config.toml
n_experts = 16
d_shared_expert = 0
hidden_act = "clamped_swiglu"
moe_layers = [0, 2, 4, 6, 8]
normalize_top_k = false
balance_loss = 0.000988
router_noise = 0.05
init_std_router = 0.0311
vocab_size = 50257
tie_word_embeddings = false
optimizer = "muon_variant"
learning_rate = 0.0156
beta1 = 0.95
batch_tokens = 131072
Below are experts of layer 2 (counted from 0) of a mixture-of-experts language model. Rows are named router (the router's row for the expert), down (a neuron's output weights, with its number) and show model dimensions 0-111. Each number is 128 + 24 x the weight over its row's rms, rounded and kept within 0 to 255. Numbers have three digits each.
After each expert's rows: "comes before" lists some tokens at least twice as common just after its tokens as in all text. This comes from a sample of Wikipedia text that the model never trained on. Tokens count by the router's weight.

# expert 8
router:124141132155111149097165149149131116144151158081193137135155141148114111116120154104161147152116141107167089142139094141100121159152114124128168102132105125137102147141125131119148126154111115152088163121123139114159098079144114141138130096161098113150137154134151124106117137078129162113112133131146131141164148141127148150126123124136
down0:109115137094146133169110117142141129146158125092138123137101139147128155108158124141109178146116125157128123115110158127147115127152091098146134095145045106141105129142077161167157116133144144164123139200174116093104123128148131150178087089125135122152129113138095119155127126161150144133122098134130133129158112113124150110132134140123
down1:138139114101125177096156095108162133172091107144116136133142135157152097136118136076142126129125141168086102103106153100147114138136093110138137117094118120142161097117164109120152128111105188104094167103127127110153128150127109150163150067153104138117108142127102130185144147138135135128143147136107124083096126147078128140214051129168
down2:106074137169118139152152189108124124118128099101146147104118142136127086115176143138098151150124101128149110119136108129137143160116118088137137086151140136129144109147108158112109089077109178123093118120120123112086181107090084109135146158157126145097137141160085133173074171167079088129139087102128147103127158142137141143166120123115
down3:107137126080170164114160144166125149148132089106141143106120186131118178113103137117130158105122114167160146153129129094146119094111125144143133188146124136108099136084150147141116105109134135108118109147142118122153208109110127132142143102120108158066106112145159102121128152122193110145135123155126085107157140132103120084166150175111
down4:130109119152120114105114119111174126112108144080106113127079133086136130149146113129105118158123108148149112155110129134142137112112131121166103099105160143102084092130137158145120134124104136113095162104088111123128140132136059184113178133129101146140160143146155111130133115130113163136102110092087133114159156101092128137131089135118
down5:068120111097114115131129128102117177153138154132135140159121133117142095109100096160108144102114116134108139158133146132121163131125135113112127135049101111142177076142148164152147114153085129121110135130106172133086141176145097095146130141147139111105148146155147149124151141112087146147090120151101146133130108175110116145095090118141
down6:121108126083118115189118117150072144110152089094117127098141102174095110117158098148118115158129118121150124106148111096092092124115171140150144153133101145160169137162133095132089114148141100121121119102138132157146099106169140147127112145124120110136099130159144134125143138121089138112148159113114058109131057106107093122096109129170
down7:120147111108127154132100110118190139138118101095126092117131136103133086118124157133095119168143114097129144133138105153158107155047141114122156112134112124134123179159137155093143133128105141133100141186125136150116120123104160106110138173139108140102129125106149110173116146070144129115158156124084158186157085135159124136107152122128
down8:119113183171155116122128138160172143108115087137148119163143176157087125138132101125144168124139091135129058105124121116135113143138116142138142137121175128128146128108158067128160149175113127108108097094147122103123139090172120132118154150093125155163113119112154117134149142095127158180143135102114174104119133116114136166151162153141
down9:139120106077129125147128110117129187126177134128138145128103115100137112135129113133115139078111146123148144105068134115104124125142148139076096126138147152131147119141120164145072132139154142087141125134145149123087160130102140141091150156132131115137144168196119127089126135133121103095120155092133161090110118164110132149149133148105
comes before: " ", " and", " he", " /", " she", " it"

# expert 13
router:139126121157104123124145156141114125134151134134140137153145114115144153130084180159127157111163151119140131146147118127152125147116124167140139148140101122119117150169087129119133136165152162158119136158119138113140096040181147116132136139126117103148145152115144118124128108130107140140160123132155148156137148117158141166159130116131
down0:087123144098145102129128114128138113105192142137162174101126128095140132180132132160127104152123136130148149161102127123186155140159035161101137135104121114165169117158135137121168137107160125155132125087139112122108148128149174073145106109086112095114149133108092087145115094111110160113127097113129114161090115117111137139081112131128
down1:125125113110145119095136140152156136122130111128130103128139134164111111139141130128133113137131174115160129168132171136130098143113118107159126135110145126103128183135113117126136113133112137152118102067105158148166157201184145137121157062113138149138123149105120161093104113105132184152119148099131185117126115150119101134091114120126
down2:103165138135099122113102128087132145087113127123166126166125116138109124106160130145152121126110123122141111143124141125126104161137095096076130135155146100176110115125146154175167123140146093067127118124129134160069160110106137134119126109136152144105148147151168109107121132079139107103126132142127161111106132148144121101141171119118
down3:122156113090093137119158089181118143125173105147134088129117102156158128149139142121121108130120169165128137108105156124161113139078141151165155127118141121124112144106161104097130116140142169092147131117086146119146120110117121145133124109111105112122143115135110114135115139098132119110138112163150070153154155128139126128100111104140
down4:122089158161128122106141164084093101132126134146130111128131109106113072133121125107132108115129135155128129080103111103100144132132130099156107096129088177126128080093093162127059094091131112113115102159163142128132129112153146123154134086119133112139074104130145151118129131137125152128150086137104130101121131126110103134187132127092
down5:162087159165090079116116115132118120068144140106123120166121085172148149112158153155146145099094074106113056141076099120140154119100097128141147125160138132160117130097159127122147118130152120120110130091132136113072119131148141158115168216167129176103120133144176132153158123130157133114118142163136115111106144131112134138139129140100
down6:110099149101115135100131149117150127138128104111059092134123111134181115120102148123132100148160204152140176156124123118131141130095113142118163129116113137148105158086128150132081141138099162123120149122130104102145122119152150115155165129123143107160135151101091133114138116116115144112122076075128144135079112135098149126124132111139
down7:130145123161120080130073120127143126124109087112100118069155131140119127103153139084158105134128112085083152137076180113156116139143113113091111148115150103154169080130122121130098136110136185085117132134147123094140116150154126139134149071111128169151116079121144102142116101121107115165073113112091114162167125101126154124141099128116
down8:141121124139111112112150131137103144111142149128112167133128132114110199115119186131119128130100101162144133110172139153147096118090087128095126108107089189091121147086127145128125074140109136107139123100135105110119097133130118153181139122133134119149101127104113098110131098118108106138153143147159106157141125140135138104124111134134
down9:131124122108116100146144143094109143119110103110137137109157138163149132145086110152132120118118080090119150130128117149173084102157122130066111137146127111164139116105152139164142096101127144136092053088131145119124092142130126121138140124157137112152110112111138160118116116080152116152119153074157113096134114149096131140148082096143
comes before: "\n", " The", " He", " In", "|", " It"

# expert 12
router:130138128136092134098159136161128146128149125144135146152143155133120173169113149135129136125143145110145153122156084132139151130120124132137162153148134121125123145161136124132161150148165138139090159164102141092156071093183140158140153094144117127161144157142158110105134111109125178133143151172136165148153126175144138173157136152152
down0:142116167136116161156126143164121144141096133123120122140119161112158103193107149103126152129082138133144154152120154155085096089111129145105122161127153132111103140113161120127141102108119161127128088164144105132134119146132129101100101130143113102129117125107104130100140123082096143085155140140073131144122153128119116141106161101109
down1:106117106124145123171091159171111152159109111125117109105128123146104127132117142117107095134130122113111085129102145106162152119094119133091148158148135111108139130143115146124146111147108134163129071129134091123144122140119100124163161127122120138107110086136149128143116203139156061117133116105133160153111145131132139127140123167093
down2:179080139122129118092089116117097109127157124158153100106085091162123152057121133125190092157151146095102136148120129114132081078098123153126158132088123151123107091132110126137129132137120109177119133128084145100103111161114122140098146142110150107171148167166099138111149100116146113150099137102115114213125117147098135107099101160127
down3:102157147118126122060178157141102146114197144084206162139105138141091119112140116141146123084111149103151137084138140133133148123138110149115150150120127159090116136129122142127132120140110162125145171142145096136123134142157119138111155116159106112100142101139124114115127142126113157143189145120145094143118087097129128153126086129081
down4:159131123093037154119182121114115143130142125157113140106027085115141124118124166166080112129103118149114108164138138097134143127075129103130145141113125137121108125151117139114137144120103141072141112111115132178098137172074163142147137142115132112142141124168129148195142144146118105150120105147134114140092121151144132179131093133158
down5:120129122136189112137151144110131111139124142171132136110096094153147130105137099138129106122131115131117125194099101084146184108143132125163146090199116153164150112099133124128134154152105146107190068117123156159079133118128141162113117149164116139126138125113072100138131162162136194142126144135140152134157103135102083152132164146131
down6:153182125111164130145117112078104108120123109116138076151111153109149103118191103132126117127133141115135152109104149160129167120149113091124088132103140121142127063129116186099134146134103141132132193155135133081142088129112144104087124097137128133121137148121115146122140124096097146156105117116109132110132147097124114127146126136156
down7:074120128181155140087073146133128138138139082135107167126096088131154135155091088127138143122108128146144112132125102108102130137150126184120146143117149107187113122143088123175087149143124131140136111171121182121142166119150140138100090130146116127139153109101134150131144135173128149130135136128170142163142144133112146049158147109140
down8:143127165146143151108182101139110092150136131153183089110143170078154134141117141173114124131116148118149127124113129124144101107128143124113104120115125130141144158136134114099094137123150111157125142158113114166106104135119138087126134150108105158126127103154117143091111133197138172137117117143100122092103149109118115089119159155074
down9:101144154136110139095181096095113133102118094178170161137161149122119152065121105148158174128188169126113155110098092122146130142108118124134097083101171109130144124130123161106127103136153118128133144077105112132097160156149180113109126136135163119121148129130106109115165108131147110117113162127151113135117142126133107162119123083134
comes before: "1", "2", "3", " -", " Prix", " first"

# expert 3
router:164123140138107126109142119111150144134155164105114123162134127134114146156119136116150163138142163125147150135165086139163138144143115143146117154154138123155117145157111143121141125159142165151094161160127144122123083072173108156125151134139093129163125148162169122105148156151108150133150163168133126153111115148125140129133168152121
down0:113099163134122114146102116143130117145117125142122106073116118139133166106122185087123096124215176114120135125132122113109114126125129088118128140119065149140160133141107127113117157117109137127098136142136155164130135111161133151122154113096131134144142150087137146141136138131164119143132156094153130115121139131073109110125128101116
down1:093129135096192105142135078146152150123149126103148144136103132150140115167125107108129098103141109195134124117152117126115102191111107121120136143099177096102154127141097152089118144124122143166103123155106132109119141136110092155134118128127111114154124072164103139138169184109170109148137109156126106127118132121101123134085143125119
down2:112122137112060167120098108119109174140092152083145131106159114116111135095101125110114108110112154120151122113113123114143060127161153134099137145109124129135121128086180096105101121113166120112120156099088155127121122132157130118194154124121135144149089150116127158111149080066109140128051129108113144105094110137106114136090100159158
down3:126096164161144118152133131108136168159089149116092092142093125176140102129114103114183072118124101090116088081085108068134135105131153112135111135099149132139090096100118176121132122119104085107119134091080097140146149150136149173096106129123114141149100138136174098112154185091102131104125116083150121145145110123118088124127103064133
down4:137139151074065167100098131094157117142095169117143125180120123108125096117107107114096143085110144110149133100105135088150090129113074102154115075138166113118121133091159096108146167126157202115119115147112151186135135142125092119081180120140122106101127109121108131131105090122114148131139112141104093137132139116138106100133097134135
down5:143161141138136129128113131136180120151102097152138105101116126114115121130128081148132123091132089123123077095132077150142116138120145152154139105131145111117124095131136148133159095100139104123091139144148142145144116127152093121136102136096124166120073129165134119154118163104152115133108110119107134137130114147113089142146136133125
down6:146150135135147099099096116104127173140097135076122106102150122172112084134151091130113133111093136129118121115091143111137132114108108110100133125101109092124129115122175139117129114146118096171175122087112137108108183143095113124102172124127146062126132092170135121136139121141121167180092103114123164128134149120109134159142110092139
down7:118126124135123140111132083166148131121141114108139150164123164126151138148176095123167141144148067132125126111157172128119116120129122111133138138118131128153156150089156124164146133131122138160188136188098128117117133126089116149106129155139142139104079082147122129100143098135123132106125112155113143124117108141118161165086141125086
down8:097120110105126162077164123143113140088150113095145103106183117129197096127127127155151114145130197145110154155128085128119129156101180110150054142121192122105114111114145123138147104138165122121102110141129168116101093106142144113135119123119127132142124098154138109104118098116108103139142106083157126127115121109119146091110161144126
down9:153125124091133126099145157118138138146130072132155155162128137137172067173088082106105131171083173157131102106103133119098135156104115078112158142140156114104108128127116139147151133119112138111156105098133102156148154142157179114160089158127127168128136156118169129188131100127163109175172132145135106152117148119128121098105099116152
comes before: "0", "-", "9", "%", "8", "="

# expert 2
router:142125152105131151076093134127099124158141122132168153127111145129112173158091153111122141119151121138144147137110167145136133120099119145143189149126117115123130136192149143109113159148080169136094145118138074115088168118165120105131117121111125135143142122112107110130152211114129111103108139114129111160152129144134103189124142138118
down0:094142100147154142119132107105109139101140132159093098118099107151088128136090093134121153103108131131098101104121115135079136164113131095108124088098078118130148128078143130083114085105154133078137088113131114139142110119130196122104133128088111138124161158122099145145125120084081101110134127091149105163099127157134116110165121104147
down1:115132109125145177118082129151143065112143095152139145107124146140133137139125169109126144111109048136112140137090162161144118141153146110129080135136114176123147132155120205132176151149111127127172142119069122153103086127126149135152139117109136096119129112182128126125187125152106157106111130124096159116111148171143131110067150122117
down2:117120155128123143133122154123139075097122142115103134130148108147139115126133052111149119187102115097102144112145141153128132116142145124117208128180126126122121140153142110127070118125089106134109115118141131143152132139154134096122168121164157091117109102089140116136129113171126142156074137138114106109116148114131141113146128176178
down3:150121149108104124125166126096109122133143163131107103161095135115168141130142145109144115159115181140123124131128087135114105146080164172131163144160146128082150085098170146134116152122116163119137117127142095169118130099143144119130083147127089135082111130126158144124108156108129131121101150121149127100151088164110149098106156132178
down4:136127162158142105147128095079122141121118130132162109109106140125144118139104085147101159165112188102091109119141122145134133146153137107131124101120103130189110102102126134125142136085166144126133151158114153094132150138154121088164127083138127149141124136138129146149154116140047111076127179130086153175109130097120063127140171093171
down5:153104118160121123162140160136092103120148116144137125125096074118115126065135118133113093111120100120133145115119184107092127127141154175117121162121143099098151141122095121153176144101126122174116143090146127102157113113177131129111153150151142161138175110171145160099109068116099114186088097158141115123145178145131112152098095116113
down6:176126144150141152099109153075126121077134143115127135107112128121141139134132102100168138120181123145163202128152169147138136095101120136145092109146162120156129118143081135106180080108125142116118130111170127156120115123145127108123149119102118108138142126139157123112114159131130133147124081135143099144152111112127109135086089100141
down7:145139162094156118144132158155126150142110089124129071114133123122113132142092178147137167135149124083147149123137120118154146112137105109108131141162140125108141113080119149162153149156092110125146178128136110150156080149130131126145155127117140112134097143132136134118143120106135134095088134100102130134131128107114114147129202115145
down8:119151184139110148129149132127131091094121122133127117168136104103108112140154088144139087133115143123147138117106082115113113124056156131150125127112156107157132127155146142100099110109135141118097147134112180123146124109113124108136147108117110106094147113128167127138138102157145119134116144149139128131141126118128113142104099122109
down9:133147181089125123136115129141115130155120131102131151091143119105102142126149151054083111120116114129147106168141139132146092121110117145124107112106155126122141110145113107117130159125179131111122105114138109163126129138134173124116082102137104146098155146125129112130119119113148150144124122094098147134156112149133089142118126164089
comes before: " ", " \"", " which", " but", " —", " century"